Experts of a small language model.
Training: a variant of Adam for the experts, 1202M tokens, 9171 steps.
Below are experts of layer 9 (counted from 0) of a mixture-of-experts language model. Rows are named router (the router's row for the expert), gate (a neuron's input weights, with its number), up (a neuron's input weights, with its number) and show model dimensions 256-511. Each number is 50 + 10 x the weight over its row's rms, rounded and kept within 0 to 99.
Before each expert's rows: a language model's description of what the expert responds to; "comes after" lists some tokens at least twice as common just before its tokens as in all text. This comes from a sample of Wikipedia text that the model never trained on. Tokens count by the router's weight.

# expert 21
First names and name pieces of players in tennis and sports results tables (Anna, Yasmin, Katrin), plus score digits and did/does before not.
comes after: " |", "–", "zz", "6", " Z", ";"
router:52 62 60 53 59 61 44 53 50 43 59 45 65 49 32 56 38 34 34 46 41 37 59 57 59 62 43 46 52 50 63 72 44 51 35 54 49 49 69 45 73 51 52 51 71 45 46 41 38 41 39 38 20 52 57 36 59 39 49 49 43 41 64 55 42 45 43 53 52 51 56 42 47 51 39 47 39 59 44 41 40 62 47 57 46 42 53 53 41 47 66 69 52 39 37 62 61 53 58 59 40 51 44 64 43 44 65 62 56 69 50 45 60 59 48 48 49 56 26 62 47 52 42 51 63 56 39 57 55 39 62 56 67 39 64 65 43 27 50 43 57 48 42 67 51 42 47 65 33 46 58 30 35 51 61 62 28 55 35 39 60 63 62 58 35 45 46 53 35 45 52 42 38 57 48 50 48 49 43 63 53 52 29 57 47 60 50 53 47 62 50 41 54 63 68 47 38 45 37 46 55 51 46 27 65 50 59 48 38 47 29 46 50 42 49 53 46 38 42 60 42 34 51 39 51 60 41 41 51 37 58 44 49 26 48 47 59 50 56 52 53 47 53 71 72 47 53 71 41 36 38 70 47 30 48 46
gate0:63 40 36 47 49 49 42 42 42 44 56 54 45 61 36 46 53 43 53 56 55 68 47 46 53 56 50 45 45 37 50 53 62 49 52 55 44 50 54 65 61 58 28 56 38 48 51 53 49 46 34 58 35 47 57 51 51 53 66 63 33 62 43 62 49 39 59 59 59 59 53 53 53 68 35 47 48 54 44 39 67 66 47 51 45 42 51 55 42 59 51 52 49 52 51 54 56 47 42 55 48 42 38 55 32 36 53 27 55 51 36 63 54 51 54 58 63 58 48 86 60 55 53 39 57 49 62 43 40 51 59 36 64 42 60 56 42 61 45 42 51 60 24 61 64 54 53 68 67 50 65 37 45 57 62 50 45 47 42 41 34 56 48 45 60 53 45 51 47 40 52 61 35 51 44 52 38 35 52 40 45 53 50 47 55 51 38 50 53 36 39 55 61 47 62 55 49 56 60 55 50 34 34 53 57 42 42 47 48 50 36 52 62 59 53 51 52 39 51 43 58 42 45 59 47 67 40 73 31 41 45 55 48 50 72 50 41 51 54 46 29 41 57 40 54 45 48 56 41 52 45 50 46 57 63 44
up0:59 58 49 56 39 49 54 43 43 52 53 42 58 33 34 40 24 59 42 39 56 37 42 63 33 26 46 40 44 58 58 40 33 55 49 55 59 45 54 66 46 58 59 52 59 43 49 48 58 43 50 67 57 31 59 49 54 43 37 48 61 23 36 54 73 62 45 48 52 32 39 44 47 40 47 34 37 49 54 49 30 60 52 63 58 50 51 55 53 42 60 49 43 45 48 60 47 45 47 46 40 54 49 44 29 66 50 43 53 46 47 49 56 64 30 55 51 50 46 56 56 56 47 57 53 37 29 58 49 44 36 45 43 60 50 58 50 57 54 48 45 58 58 59 46 46 55 59 40 73 56 35 43 52 39 57 56 35 63 57 53 54 42 49 46 57 60 56 52 48 55 54 67 50 62 55 44 56 58 44 66 42 36 47 51 52 47 42 52 74 37 65 40 57 40 43 46 52 46 32 51 39 51 50 32 61 60 57 48 28 39 45 60 32 06 45 43 49 54 38 55 38 31 51 51 43 28 68 46 40 69 53 43 56 63 44 62 29 57 62 62 42 57 66 41 61 58 56 59 29 55 48 40 54 63 52
gate1:44 50 60 61 62 64 45 65 63 37 62 56 39 75 64 55 34 55 56 51 40 59 41 46 54 52 51 47 40 55 54 50 56 50 38 40 45 34 51 41 52 63 46 54 72 49 47 46 52 39 42 54 57 35 50 51 29 56 40 44 55 62 40 38 50 50 72 53 55 50 45 68 41 36 44 43 52 45 52 54 48 45 54 40 65 73 61 36 48 63 55 45 65 51 52 67 78 53 50 24 44 61 43 39 44 61 61 46 49 48 49 48 47 50 69 48 51 35 56 55 51 50 42 55 51 46 48 35 62 37 53 39 60 50 56 45 45 53 58 45 42 49 25 26 75 57 40 61 36 50 54 49 55 51 51 63 35 38 53 51 41 47 67 53 35 43 39 54 56 63 48 61 49 68 60 46 51 58 72 40 39 59 58 33 41 51 35 46 57 62 51 63 42 45 37 55 44 58 47 45 40 55 53 59 49 48 51 62 44 54 44 54 47 39 52 38 57 46 39 45 47 60 44 44 45 50 33 56 38 37 39 51 56 49 42 45 55 56 48 53 48 54 63 33 49 49 47 68 58 38 42 51 56 35 60 46
up1:57 32 35 42 42 54 48 31 50 44 46 17 52 34 43 45 65 65 49 42 55 32 63 46 53 29 61 36 59 52 51 47 55 61 58 62 66 66 49 60 58 49 44 39 39 56 86 70 51 59 59 51 48 53 45 60 67 50 50 60 50 59 42 61 61 43 44 57 48 67 44 18 46 42 51 49 52 58 46 57 43 59 55 60 41 43 53 59 75 28 37 49 35 40 54 51 36 38 39 57 35 32 55 55 57 42 28 67 50 45 54 46 53 62 55 49 51 64 43 51 32 57 52 40 49 62 52 50 45 59 51 55 54 39 49 56 61 60 65 63 68 46 58 71 29 57 55 59 52 32 67 63 35 53 42 52 39 57 57 40 62 58 37 38 57 56 48 47 46 30 44 54 51 24 39 50 45 45 50 49 59 40 62 60 40 54 68 62 39 49 43 29 54 50 46 47 46 38 58 59 39 44 40 60 35 54 58 44 45 47 55 35 61 63 53 66 44 60 59 63 58 23 31 62 57 49 56 46 35 61 48 64 47 60 55 53 56 41 53 64 49 47 54 51 57 63 52 30 44 52 70 61 46 52 31 53
gate2:38 67 29 61 32 54 45 59 61 52 70 37 55 66 47 36 67 57 59 59 40 55 47 56 47 53 52 42 50 30 59 60 47 35 48 67 60 47 56 38 62 45 43 40 44 34 44 44 52 62 50 20 33 53 60 60 51 53 39 36 57 45 56 63 62 42 61 58 51 40 48 59 56 36 51 43 62 52 67 45 46 40 26 33 38 42 53 55 46 50 52 51 51 58 55 44 44 48 36 59 53 37 42 53 32 65 40 53 42 45 50 43 58 70 50 46 58 59 49 45 40 51 65 44 43 58 42 48 57 46 64 67 48 42 38 48 44 48 47 52 52 61 32 41 33 52 49 70 51 48 41 46 57 37 66 47 42 49 36 41 39 52 68 55 52 39 51 61 57 47 54 62 49 52 47 51 65 37 71 44 60 31 55 57 48 66 46 38 47 41 46 52 48 39 55 51 33 73 35 46 43 33 39 66 44 49 51 45 37 47 55 44 65 52 43 47 64 74 58 40 61 41 44 64 56 29 68 45 48 42 61 42 64 59 64 37 39 40 49 41 53 33 55 50 56 50 56 55 55 28 40 46 54 53 67 54
up2:41 45 34 41 40 57 56 49 47 65 42 64 49 61 46 47 35 59 43 67 56 51 62 45 56 31 62 58 56 53 61 28 57 47 57 61 55 41 49 49 46 27 37 32 70 49 52 47 35 69 49 34 59 32 52 55 53 55 49 43 67 53 47 47 47 51 56 57 53 60 44 38 54 37 61 48 47 35 44 37 63 56 56 67 24 58 53 60 43 62 53 43 46 52 47 49 51 49 54 34 47 60 53 49 59 67 45 57 45 53 39 44 60 52 44 45 63 38 41 43 48 56 56 50 59 37 41 47 64 54 36 39 32 36 41 56 68 31 49 40 44 53 42 73 36 31 29 54 53 70 59 46 49 45 45 49 36 27 58 42 54 58 39 41 62 45 59 65 50 62 44 64 47 57 54 48 58 48 74 44 52 41 57 39 57 46 53 49 32 49 39 51 47 55 59 54 54 48 54 60 41 49 50 46 32 52 43 77 59 63 56 28 49 59 54 52 59 53 43 55 63 51 47 48 54 43 53 22 59 71 59 63 69 56 47 67 54 55 44 44 48 64 52 37 47 60 55 51 58 46 68 49 35 63 42 52
gate3:67 45 53 53 42 51 47 74 47 47 65 42 50 47 65 51 49 67 52 45 28 48 54 44 52 61 41 48 42 50 49 49 40 50 42 55 57 63 39 58 47 67 47 60 49 47 62 54 59 38 46 57 35 42 43 45 60 34 57 47 61 32 42 55 66 36 45 34 39 70 41 69 53 36 54 44 45 48 53 60 35 59 47 59 36 55 48 43 57 49 64 51 42 53 45 48 64 29 50 32 45 51 74 60 41 60 29 65 46 53 55 49 47 76 50 37 56 47 43 57 35 53 48 49 50 54 55 39 54 24 43 57 52 38 47 59 55 45 55 59 49 32 69 59 63 42 43 58 35 51 40 68 64 49 37 60 47 46 45 58 49 36 61 44 41 54 48 51 34 48 54 54 49 40 67 55 49 43 33 39 49 51 52 46 48 54 48 49 44 44 55 40 51 37 52 54 62 63 55 44 31 44 27 74 38 51 51 42 36 43 41 56 53 50 50 66 52 53 58 49 57 28 47 52 50 45 49 53 30 62 56 50 50 42 58 48 55 45 68 37 56 45 51 63 69 42 41 48 51 45 42 53 38 52 35 42
up3:57 52 58 61 38 37 58 45 44 42 48 53 49 51 61 45 51 59 63 55 47 65 48 44 56 53 31 66 44 30 38 64 63 50 57 49 33 67 38 49 54 69 56 46 39 46 54 67 44 39 59 52 62 59 36 39 47 47 48 61 61 54 66 72 45 43 52 48 51 41 52 56 55 41 49 47 38 54 54 64 56 34 32 59 33 45 40 39 56 53 62 46 62 43 54 42 47 21 54 50 44 45 46 56 48 52 37 75 51 38 54 54 32 55 50 54 42 38 55 53 48 20 54 66 54 43 43 43 47 27 47 51 49 50 38 49 57 60 43 37 60 42 51 60 59 48 67 37 58 58 38 70 67 54 52 56 72 46 32 60 48 50 43 40 33 53 71 53 41 33 45 50 49 43 58 47 45 44 45 50 42 45 55 48 51 37 51 37 59 33 49 58 60 37 54 48 43 66 46 48 41 41 60 70 46 44 54 37 52 59 31 59 39 57 54 56 38 60 42 54 58 51 34 22 44 40 49 42 50 33 41 54 39 51 79 51 40 58 57 38 48 50 68 64 46 38 48 48 48 39 44 50 58 75 50 58
gate4:53 53 48 41 64 56 52 50 60 38 67 57 48 67 50 63 48 34 48 65 40 45 52 66 42 50 44 44 37 41 69 35 47 46 40 53 41 40 54 36 59 53 48 61 64 51 59 43 46 50 42 48 39 61 52 47 49 53 43 54 69 61 53 44 62 40 54 40 62 55 41 63 53 55 45 53 42 41 43 40 48 46 60 68 47 60 39 67 53 47 32 59 40 39 46 53 47 39 40 57 44 27 52 51 52 38 59 45 62 68 54 45 66 63 43 50 49 74 47 46 46 46 35 48 55 34 43 62 64 56 60 46 57 55 51 46 51 35 53 28 56 42 55 56 63 59 44 65 38 61 56 45 54 55 56 64 49 54 59 53 64 71 51 40 39 59 47 40 52 39 61 52 30 42 49 54 48 58 50 71 46 60 44 57 48 74 58 59 61 42 26 40 49 49 71 48 38 43 63 55 51 48 47 45 54 38 61 48 54 48 48 35 49 52 30 30 54 51 67 42 43 49 72 51 48 60 41 57 64 48 56 51 51 45 47 59 54 43 57 54 49 37 46 35 52 62 53 59 47 38 52 55 57 65 50 36
up4:43 46 31 59 34 44 54 53 46 49 47 58 65 52 46 36 57 65 48 50 53 57 47 51 64 43 53 55 62 52 46 57 72 55 56 61 59 70 60 70 40 49 45 42 42 48 52 47 61 53 57 50 59 41 58 56 45 44 45 52 49 55 57 48 58 64 65 54 47 44 61 49 47 38 45 63 38 52 65 48 56 41 34 30 54 59 65 41 54 79 50 45 59 80 60 59 54 54 56 38 53 72 47 42 33 57 73 81 41 33 43 61 55 52 40 46 53 58 57 67 53 62 48 41 49 54 55 41 43 24 49 63 59 61 44 54 30 46 46 64 53 45 47 59 44 61 49 54 65 65 44 42 41 39 53 36 51 52 39 50 42 32 37 58 55 39 57 67 35 49 38 41 56 54 71 60 41 44 54 42 50 54 65 44 55 49 19 42 49 53 70 53 49 54 59 69 58 52 36 32 65 41 48 55 62 54 45 54 49 55 49 46 57 54 62 50 71 33 54 52 73 51 34 53 35 44 50 42 47 43 46 58 35 55 62 49 50 31 57 40 49 47 53 44 44 60 37 50 55 69 74 56 35 41 54 62
gate5:51 41 37 38 60 45 62 52 54 43 66 46 59 48 53 65 63 51 63 70 38 61 43 43 64 42 36 54 57 55 40 31 44 50 45 54 55 49 62 50 53 47 44 39 63 38 43 38 47 50 53 45 39 68 59 64 48 44 34 24 47 64 44 47 65 63 45 54 45 47 36 48 52 46 56 50 61 62 59 49 48 46 56 56 36 35 50 47 40 46 44 58 50 47 48 69 40 43 52 59 43 34 45 66 54 54 42 57 56 53 43 44 46 64 49 66 48 60 65 38 60 54 41 60 48 37 56 41 42 42 53 32 48 50 62 52 36 25 51 53 50 58 39 40 49 60 44 43 49 51 54 47 33 55 56 51 48 53 22 41 43 36 57 56 37 57 43 45 36 44 48 42 55 49 53 49 42 45 60 47 39 50 60 48 45 51 54 53 61 62 60 48 26 55 54 54 39 67 57 49 35 57 44 40 52 60 41 58 53 37 39 33 54 68 46 58 52 47 64 35 43 42 58 45 50 60 40 36 53 44 32 48 53 37 52 53 42 52 48 59 48 65 58 48 72 41 32 60 41 48 73 51 47 53 49 55
up5:73 44 37 46 45 56 42 53 40 41 46 35 54 59 51 36 40 50 59 42 37 55 72 55 55 49 39 61 60 41 43 64 50 43 46 58 49 62 48 55 45 65 58 44 50 56 66 54 43 36 56 49 62 48 56 47 49 48 42 69 62 46 49 60 28 29 57 44 57 55 48 56 35 49 36 58 41 50 35 47 50 23 43 43 58 28 48 42 71 36 65 58 56 51 66 54 49 49 41 30 50 66 48 56 50 62 47 50 40 39 79 58 63 59 41 42 49 40 40 68 46 54 54 37 54 49 51 45 61 50 64 48 40 56 48 53 46 46 45 56 47 45 50 51 52 32 53 46 54 54 60 48 60 46 47 73 48 64 33 45 43 51 48 39 47 50 61 42 50 52 43 57 48 49 43 51 45 40 49 51 68 69 43 48 41 55 43 46 45 59 63 38 60 51 40 52 58 44 53 56 53 52 45 49 55 20 51 56 56 62 57 64 53 32 43 51 51 52 48 60 37 59 44 59 52 57 58 63 36 64 54 59 47 38 30 35 61 61 51 57 76 39 31 57 75 47 47 51 40 46 36 53 38 59 44 45